{
  "num_hidden_layers": 13,
  "hidden_size": 256,
  "n_experts": 32,
  "router_score": "softmax",
  "init_std_router": 0.0197,
  "norm_eps": 1e-05,
  "max_steps": 6241,
  "dataset": "wikipedia_en"
}
Below are experts of layer 9 (counted from 0) of a mixture-of-experts language model. Rows are named router (the router's row for the expert) and show model dimensions 0-255. Each number is 128 + 32 x the weight over its row's rms, rounded and kept within 0 to 255. Numbers have three digits each.
After each expert's rows: a language model's description of what the expert responds to; "mostly gets" lists some tokens that are sent to it at least half of the time. This comes from a sample of Wikipedia text that the model never trained on.

# expert 24
router:177099152115137172132115149197102138150183154111094105139082105159132188107122116170058108108149089143097131097146097084104094096114127167132127145109106114131105049126101097112137098088111096120092100089170110160119103134118167091116138183118078155140111118102134121136184107080136120085138146175171152121141084131161127103101072128152102099142141148132168097134128115084128153140126126148121077180044065048165149135148115069144085150217155101133155237092117136141131162089111177149151108125148118117106124145179057138091150131126161082090177142156181117182163147141174130100108060155176128117096178108117135150051116122165072176084137165131120135152128105130086120101091117183155103127085169173162129085108088092155115103137092077145117108126184098127130162123133162
It responds to: Initial consonant pieces
mostly gets: " Cl", " cl", " sp", " Th", " fl", " w"

# expert 2
router:166123137120111133138141153161162158142178114147149106083112099172131160113152123180077123073108096078100156114166157150150099112114116199185141110108072049126114044165102103154123119116128175162128060131191065150133143136086144120145142152137083149120121126134085099150113123164121128106157143154149105144158101110163170145111152135144063110159109096165124126163119116112080125129155101161150116209060077025147137115103107129098106112221152126148124187124110147100175131113153134129133109133120146055173122095149034111112153122106138104083226118131134118120109166138125124139099153124107125132126163135228131112115123121116051135125166198157146144085107118134127135160125132145103120113115141156181102127057102132163092128119079063126185084115149132122106142095065154
It responds to: Units, symbols, formatting
mostly gets: " $", "′", " minutes", "$", "&", " miles"

# expert 1
router:159105120094111186147133137193134157126154175054115101150114134116101172138175116143096144095130108071098121119190132154114107134106110146089163083116136061135140039102066118111149131095092146186105127114150103139068140085099137065126189146057111132085116151106097126126179122107095117130138149157153124128156131116120133134149146149177127089134160100169178111144107107137106118100133093124079110206124133049162149095171128089161105156203161128110110211128137135118112095113127159169153127104099102118203162068125057151116161189128140133094214108142121134142143131135148129103094054109153115118101142133161161132080107098147063160060098169152153129075123108134121141133106119216131095078087133127194105166135075096160091154158112102132137127110151106118134163137076149
It responds to: Place and institution names
mostly gets: " University", " New", " Stadium", " Lake", " Fort", " Arena"

# expert 30
router:153118114155135138095185137172112159135143118068119083136125062088110124111131117101084164110107145117082149110147123089085094102105107181127152056128104135145163050106090148134119125115109108135113063129141110088111141131076153124143133160063141146085075099139119154125150174055123130072140152183150126139155104079176129134117115153130114099168154116136145107165138108114103134094164121139123100187066100084155120096113099117131104126246119120191131255156071122158156138136148185191164106116133110133133121132151059106089132131098155102085227123114175112129123160149175156109127063115159143104065177095167177143071124130103101166094179156156113075137125151088090104115154099112169083102098126174158143153079117127136150138118106130131141113112136109120123109065124118
It responds to: Coordinates and inner word pieces
mostly gets: "  ", " cur", " Inst", "equ", " ru", " reve"

# expert 7
router:170056062101115180123113175126132091149153183064114077148096092107107135146128166138093136095090144086096177057147151105116096106107097153172116064096118133136170058157095122124173146123093116141163064103178125115114170159107130104084190186093084111094112114142078114130151075118102151132106147150131173140130098160136148121119145133149113096143165101137167119174124098043107131132182124151117106125104114087176098094130121091112096106203161153200109182164096143128152136132142142168103114150127110073149130111154076087096132143128142102068187132203132090122173170146164161085121068118171096092161138129202115167112121133160100175102152210112100125112122097122120107121144157191130101098096146188171107114128100080163129138120082092135130097159121102087139152105111104
It responds to: Song and title words
mostly gets: " Best", "!", " You", " Night", "?", " Live"

# expert 16
router:161114119130043172075180140148119181156163150110111107141056116175151122149136147148085141113127105123076117087144132108100116099155086177146136135073095084160148066183109074120198041097104095120113101096148126171106133170076169079148151166120118120121116079150097153085196117068145117095139140161162149100133074086147152126135115154156088116154134128144148140154128122065082089084194145150139141150092147035151141147115113105134100154187148128177148172148096158129113156152120180137088094131099122073128152109133096140072158132094100099084187167175126126138143187134140152086090131100188094121135146130217112128103095107140115126109121167213103120129079120131087101146145153146168082099125137173132087161116107079144086118136156102158148097145193111135108131114120110
It responds to: Clause-start subjects and connectives
mostly gets: " they", " where", " which", " would", " when", " who"

# expert 27
router:162128099146137167084140206125130119127128103090171125160073138103117168118137177171079140100115103121109144095135111080122111087130100178151169133092095071139102059141114122137149071084098128148098124100117103137122167139131136093133176125105101122138082148152116139101127149075100119137156154133159168121152129139160122128104118114120088129157150131197172147155163132088083133126187115159155154145052098061133212097135114070124099147221114125133124207126087096106119182085129147184131094101045139064126116073153093111087147153120178123140224152176175169148147175097114166135071088090116109107108183112156150131092151119121053131134153136159100095120126097114090158136121065068130124158075110131144134158096108077155135132145082135121146084134163070070121118117118124
It responds to: Numbers and quantifiers
mostly gets: " one", " number", " eight", " each", " five", " six"

# expert 9
router:158123057131118166089098143142128124199164131118105091130119105130125134084135148143099181096120110111107103120197094090084069110170108237152119116098063103183161085152075102113132085059084138131086092103150119118126168119121139118140128162085108152102104118160080161103132104115128101088117161143168173158181093110160154121099110141147094077164154113197125116158128137144080131158147097146108103195032130112163195138160085087123119138202164145154131189113103124073130125097137147133125092123133098062116128111144096068116129132095156113106196123113154131170149161163139158133125117131138071086045188144151141162126103120149068125088125159144122122136110115115094097181113123185137103096131114211127075125086075118176119155128100083159138095128162100117127158125127144
It responds to: Descriptive modifiers
mostly gets: " red", " large", " using", " small", " rail", " stone"

# expert 31
router:183131126149102150125119128152122103161189120078127111130154084163112176132118158168125145079160158097075104135179127098105069108089088163154130134101138131149148055132108078138171115103099076118095100101153121120086187166114108060117197189086102151137122137135087150100168119140112162127096162168181153143116124113151139127164097186155096093131135113169118088192101077078087096176159083131141154174073064078144137109152117110105085159196124130127105205161070117115141167075095148133135101116079111091156148114173104097152160146097130112112192119148104112098107160126172145114089106096153114080154141175155199139055122173160079154115152155129132142121099116103143140169165143138172107095103148152184059101111087109141143159113105104138122077125138071109097095091084086
It responds to: Years in dates
mostly gets: " 2008", " 2017", " 2011", " 2014", " 2022", " 2025"

# expert 11
router:138105113175099155132156131125114126139149137070119100168111094139176138105104147112074139120120082101121148093140058139097104100127067137149151118119073097153186083161099091106178135097149109118123077101113119131066110122108141064147190181112114150078105138078111165110132056111157161124117155166146147142135083118168138091085147126148059085118102120160172104096129115079102106123145127168119102164115070081134171130183100122147116163200175161149120219137082121077150160098100154123090108117083101164131147098151097136075162154099139117100204153133138164131169170122141156135142112098199074099063144141144182166078098129104106106136158168192124106112053120121100094158143129136146073082129151120178079169098100123149114128149102077169115113088179059098111124110110146
It responds to: Prepositions and conjunctions
mostly gets: " during", " for", " among", " During", "After", " of"

# expert 22
router:194145145131152122113139148147169163158175131124090081091122104140124125118155150153067152078133152096129133151146107092138093110143115133173136124065082069147146063165139066086120084073126158160084093130149094130116168106089140112121137168093124123081074124142104133084148147128114119112129152140186138102149109112153150125103100122161115146135149120192160147188097095077114107147154083201100128120098062051160184120168099117153071132226168200120108187108122137100149131108081146170139085093128116018112135107133085078111192143111194117144186122151152114165149145114141110086096115051140085086065132102148187164084137114128102142123134139151087136125136113105145119143138136151106126145083146172117104082133139075145103172115111058119147091141175116116109144107101100
It responds to: Occupation and field nouns
mostly gets: " music", " footballer", " science", " professional", " football", " politician"

# expert 14
router:162144097166087145081130144151176150199186152062129109140087140137141107095147139143109161122135108121118136080150111085153120122158128188109151118084119133150160068145071060121107122044144128163122090126122104168118118197091140151109144143115060152054072121149134154055112116109078140135097147151184085130171151109101114136116145185133090119127115118132153135150116087114076143141152114137133102192103082102178136102121110112102076088188167107129116204144064166115157153075100128168105106075084087113123142111131106103103171172099119112103195121203127083116189199176165146101100128108179083095100178122123141141094112112174148153121139193159120105117120086103137128133095131188155083095151109152191081127122124115152112164120130134087101083133162107075115161124114101
It responds to: Latin and European name endings
mostly gets: "ić", "ć", "kov", " von", "ía", "je"

# expert 3
router:113133080138099133142183132123134116197147172081106066123096097142138116137152145095133131095136089123130086090128080064064115109143107170152151087085159064171166071157116099101114132101106090129134102119178103168121206138111150110163166161084098123105103107123120146145101148129155100122111178176141170153126077103130144109077091130100112099144095131129162158144099128094068081130178125169172131147071134085171142069170121087131108113212126148161167193117080110123093130086077164143089094101133085102128120072144051111087140131096136073071215171142160116151122161124151123125142132099115138086093134148203162150123088128157058144125127132129086094137069128090080145126092125157173111129120128156127064182090116120132123168116107126136121081134171119086145176064114102
It responds to: Action verbs, verb stems
mostly gets: " take", " took", " travel", " account", " block", " report"

# expert 25
router:114096080131156108132154169124186153222132147105137092105107114141146107159144127123097137092103121145136109075128089106108105125151096166128148145121140118174125051129073099110139117091115095092071107105132097112117172126080123117144157153094107114126132153122119101106135100115090104109147140138145152169131123089117183153103129125172132081138142113165141111182107097113126168106141142144129141141098102102126141122154087119133131111221147141148149255138172126097164120118142182139087135124077070099120087118154076066123134181134130089109214123185106094117138194135136148057090092090193141122129144121127170118077086144115064128089123135117118153096092126123060102155145146167183076089123125167169141151118112096171142176120146092095153133085142096077081154127148151
It responds to: Table headers and word middles
mostly gets: " Northern", " Eastern", "ern", " Goals", " northern", " western"

# expert 12
router:207107108161105151093158131130145134138147152049131094146068086126115136143125151187064117148102101069154118107175138081169105117121133168136161110117103078151134067147118122136188066126106112142120105107139140140144159131069105093123166158102123169144107108158102120087130078120135134110149124098139143156110123087164119147126106159108085071148159147140113140147121091074081138097149106171111118118091099080175152143188136136099129143188175112175140187161085106108123147174133140119084104102101116102144163126122035140082159120125158090015220159149154123133172180129139174092157136083159130094065123111167197118121104097094075145072122207114092186114102098118146147147168133188135088102109153173184105130142095099155126147157125073160112114129113095093102132132128113
It responds to: Structural punctuation
mostly gets: " Nominated", " ;", " Animalia", " JPL", "=", "."

# expert 28
router:143120148111125126099141094197172110164123129077127118123074148149175144067177116129100190104126125141040165096154081089079110094146129149153134086130097062131112061150132149125150090089086115145121062151160104166132158166093140139163162148125107150084105135129153141106089111091143105109132134177141113147173091146128162086070113137109111115144104101163168142153100106113138134129167116182081102132055097093176140115146100054149135119215143170166115237048056145096123137126140155171115095058139118129132160109136064143095162119128121128099186152180168100185144128145096151139092114116148099094130149101148159128085093085148120146055194159141144105135116122132066122156158124139147115118111142155175116163082102149144089138156089123143135093155155061093148157095125130
It responds to: First-name beginnings
mostly gets: " conv", " par", " co", " Pi", " Con", " Fra"

# expert 15
router:171142111132086156108167142156151157135135122100123117148067106193135155116101165142096132113129123075123130089160111106098109095154124177150175080121140107213155071140104095116168102033059100121124084125148097117114144175116135084134160169094085134097075109118089136098155105121127172100122141154166143126161103100160152104070124144138085099168144133198132135129109114104076100117210108157120102170052068133160169083107093087142122133190172162130167171132104087109180156120129163131143100116120121134103159123149122071110159143131151084062167161166146112139142161111162177066101082111137143145093184099125170175070102109137093135071146195154133123117097127109129145150144125128177100106119165167151098122084126109146134168158103060131165092156157062128118117067078072
It responds to: Determiners and possessives
mostly gets: " their", " its", " the", " his", "The", " her"

# expert 20
router:160141149149108143103130124205116126179107137101137094129092109158121097133147139158104151079180119139068120085175131121107144060104143136171156105074111081163119051151133094118155143074105112156113134090148139099129144163068178116112136144110086132055083126104122155118138110149156136109125146172146104142160129117109123139051081148168095145157144120156124096162148129098081097132134132069111138125110056075143177106151159134135086116220165084121130254161103120120190146089152173120103087108112103125163130095133027084108129148045131157113208162106152094157134180152141169117139091097159102099126142137167156115098076123108103161127157176110117095090087092145069135146117146121171105138122136124181112155123099133181156120087134121139125064152122102089103149082134142
It responds to: Heading and word-middle pieces
mostly gets: "oph", " =", "History", "oc", "pl", " Ex"

# expert 21
router:120084155101104106129170114155121174191181104132146080121089118140103132133097125146122142111155074125141135120154155128113106104178119142153130071118115075131126032118160101115185116069139148160102082123165130144136109164091171123170133131095066140119138119119117109108106093106138127096130159140161159130168084117141143153150100110161066091106140106165153083167096165054144139115185101191116095140056073102158153148125105125116129128233164141173145247103093178159132123085097154156162085130110121087159127123126013114070175141138158098142217174105151114112112148102164156097137115132173134108124094157168147137078125103068100153109110132119112122099151127076123120157158130193124098120076172192171093135124117126102115125123122089151099087134114102081135130123109154
It responds to: Biographical verbs, parentheses
mostly gets: " died", " born", " un", " lb", " ill", " lived"

# expert 18
router:165122129085102153148168103119143148129137137104129100120103103095103118141136175159108155118112145121131107122186078097121135141120084126147103122145106094145105034163116116111140118093104181173095064148180140149079163155108157123108148207123102161060082100107082126114134130094117113140115140155143149119139099118141160091093097116132121085162149080199168119111153118067070117105161119127133102172050136037184197157125115106135102138209163115178137225097137120097132136101132156144147127101126122074134160168134064100074126152116128147112222159153161094154103177146151148094126132143175111102106107145174133105076099144113088158107142150114124177110146178139113106097124180158166123120106149188189106153032099107181127120121064079148132107121150101122084157136128114
It responds to: Table cells and numbers
mostly gets: " approximately", " least", " £", " ×", " 185", " spent"

# expert 0
router:153088155097163169083158188156124146127174161088126026117094061145151148153117111159100116112124148094126102129168129084121104070166137150137166118052116123181164069142110115154152167089124121123090134083180123109118131150137128096128165148104122115060102119147103149077093075141116128109105130116134090136145093107146152147110124211103096104091115111162146152174109112093075097144167148156118054139113094037196149068105112063102134141209138138107137229134095094139137106126159126151128104110062119120147131137114116141120107149141147111112221145160130138137146123153093191136104098097140136111126131116185192149114104143137060163080157167127117123103169171063086085109106137126136106133123126102156095115077132086141153163140095104099148154133128050117141159114119077
It responds to: Place and property nouns
mostly gets: " river", " farm", " house", " coast", " site", " property"

# expert 26
router:174106120139100110115150124174122148223137119119113113128061076145111159139125162119103152107111109130144140076151101103147076119136092160150170072113117091153151047159102125130155085109088102166074128123131150122117145135094147118117142140132130118102057111135053169115119134148160161107122114125145109095160099127156168114144100124135099082180153129151196158185138154128096089124166123119118122152126104071165154071167140063121056092201161122125111252149118101112169161109118111164124114095089136054146138113126094093136123130139107152153215124119152135097157185126143140110121076136162158049122170131142157128080093105170059140121133125180063082098128126123106108145160170174118111120113124159183116169101105062111134100122136135142200051143134091104133152088109113
It responds to: Infobox field labels
mostly gets: " Director", " Coordinates", " Born", " William", " Died", " General"

# expert 23
router:139117106110128181114159163132142169190139140088135085094070062137126122115110158159066139128136127107106141082124118092119072124065125135178155143119129122158116046174113073109194162092083102130104100113149132141094138131120156093121141190136094073091102070137103121106130135110147117177114147133151110139140077150102175139116115108195063063144133133158131096173088098108107121145157107149060110131098110082147160081115151058135105142207172133122133212095107102135133121106100141157123136131061142090160133054160057122109175138152101132075174099186180166106149200138169190131074111090178091110078199182179149118079119136103131161084126136139114141148106168115116116136138135185108120113097109144179093109116146110144112157146107132162131121146164090116132130098142151
It responds to: South Asian, Arabic names
mostly gets: " Pakistan", " Abdul", " India", " Ahmed", " Ak", " Mah"

# expert 4
router:150077075124075132097137120143158143130179130114100143133106089156135165152167176154142154043110107076134144073151106094081121115124113158158179134098127082142163096155099056088169052071159129173100090142194100156082174161104161113158194138107101126102109110130130149098125116134116149073140146177156143146173119137163166122082089148176084091134151109146152101149091112084052137116195100180096094154137121074180134152154091071169122143177140142139147172121056102122140165095126149145112103108080107075113116063126082066106147127089147091081195107167160097161169161139174137126105138093172123104085134116167168144127119119106121125068130137166132136111124098118142105140122110168159109115060153146212113121096113105148131155144160092156166124130135083088100157099146105
It responds to: Name-list separators
mostly gets: " BRA", " AUS", " featuring", " GBR", " FRA", " against"

# expert 19
router:167121114155123121106137116120144104165164137116119092083113133127141171085146115150066151112166124102092156123173090099131140086160128128183199112132119063181105027127114134135123082101112108126135068123161149125136119149092134139171166156108161119124152113123103098139167106124132103127154127148115175124148097090127115084081078155097118118122131146217101144170136145088094103070170143162138135146086058039127164095116120118124077144225148179150141222103104150132155123140116145159128086109045097085130144117149077130120131132119159068094225084146098114191138126135097144135068053105167132063153130137140175161113118094098085163134190107141149124117097094106112115129103096154151075110118168161141121167109125123137156156179085122106140081163146102120117120092117072
It responds to: Ordinary word-start pieces
mostly gets: " ne", " fe", " ra", " deb", " anim", " mor"

# expert 10
router:137111062154168130094143148154099124157140145079125114099115115143108163096152119152143136132144131077100105121118115117120092111141096159167185118082093118137119056178112094093128067098102156138121125137178078173118122142088141071154151101082124131117109080162143131127163101115153162080160139129125135135148110121144144111118096134150135100157175142220146090135071111092116084083156059181111102194098136043131135137139140108143127155221099170098121231107109117094155118147113156142182115139118104122128145089168041134094151100128180110102207136163123139091137132147127161096121067109188082120124122164168118115080133122117074156062177131142134143131139114117094144125080136164139150082054165141207104132103102121146151169155085085117149116145169056128093169083115102
It responds to: Initial name fragments
mostly gets: " ch", " qu", " j", " st", "Ch", " sw"

# expert 13
router:166106094147099143107113139137133144140121127127125106157105111128160162145142112101106197114149161089140150112168125147061088133119115176134135140131091119112168027111108121158157143130124119167112134111115118136129130209080162106127140141151060113074124085106118093130149116145136100124100136142200149135162097133102135105120113168150121082140118122165175121181082170098098113104166118151171129110094121083136145143121115094142087115200116117135156230107113114098165148131121139150084116114083121092139158144197023126096130156114150095128251137186098132155115159181151155060142069115156061097105144092183181187106108112089095116091153151101129107133157090089138155123132142188162139109088154170176102159081148087160132134180141081177140080122155072095129137132123077
It responds to: Copula verbs and row starts
mostly gets: " been", " was", " were", " being", " be", " is"

# expert 6
router:168124103135043190109142105185137130171187189100133087130093078158140130113145115133099124151120085137112145094142112079126106139113091161138165087094111104161174085157107125136175100072091164134070057077111127152077117190098181114115157195107065124056122104129090149089132128144172159121132173138168178152140103125173133125105132130124069075102146096148144135191117072064062122084161128127105132154044137107132137077170138089139077167197157132160108172116103171112141142114120154150100095081133103105157166082165097070093124149125178110143187155181130086129158173149136195105093118100175118128135173125126129115146159119120081095125125149119084147145145118109075088132142099137129095118143163143149117098095130120115109151149112071151141067125158085129101142079162122
It responds to: Pronoun objects, passive participles
mostly gets: " him", " them", " used", " able", " considered", " reported"

# expert 29
router:152074117130073143125153153139154162151175119070096122138101098110095078128116115187111155111147094081138092094170092121127097121121130165153161134096128097150140034145127094120178082106121081174120089132137116114126151129133153108101149132113145131111088095129128117072147130144099101166135109160164135128171116134146117160121097096124140100172165112175148110154108162113112122131221132194136119158058141080136178158111137132153077126249147102136086243102068156115185118141124160163104096140078148131131145068156052100117141161101154123108243144137143131138147162154149158087098109118168102119091148138157183103099075114174056116151165146172112092089131107133069143130127145152142134085117120134190142100133126106169134098155081081122108096108106091154101155117105115
It responds to: Digits in data fields
mostly gets: " UTC", " MF", " Votes", " MPC", "00", " FW"

# expert 8
router:133125142141132160097152130118176113161151156101118100112090115121110119147135154122094170117125060074057146104111114108082136144119117130164116146088090080126118030135130137098136132095112141134107113171151124098125134187151120124146141165124117088124057132140062116118123111135125133098142144125147119178149090111164114115121090126099096122147140176175128148126106125073091174159155095156114157177038119117110136117168152089148119153219136127113152249129120153099166190159116177148175102092098092079151145078081085067087121123115098104130220118167157138179131155121125161118113036177144113109118167133216134165119094137110081139100173154108139132080147103080096102133105123165142094116103156179177087167134101100134137189140104083164153098105158095085126125108090158
It responds to: Numbers and participles in infoboxes
mostly gets: " set", "On", " based", "aged", " Released", " On"

# expert 17
router:108108131161114119074126135153104119159162107089109105140085141122111135135132112162141135119165104108111154069183135069078099128138086144155175098123141109146167026164101123116151096085137156147112101096114116111119135157072159129162165151098143133104135159114101109089141103066153152102127150123177163119096139130135126121102121136137093109146111122156148127156122161060085121126110071129106101129108058083122136111121100084100118105232121149121091208094111124089121108121120166191153118088095140148135146115146030145082144106129148091094250150133178106159140110153158171094127097098138107068068190111151202139061118122142041151099130157174119116103140100097151147161121118119105099072102158143173069156129133106126175183130147053140172126163169135121137159098104117
It responds to: Line breaks and opening brackets
mostly gets: " \"", " inter", " (", " Euro", " [", " Inter"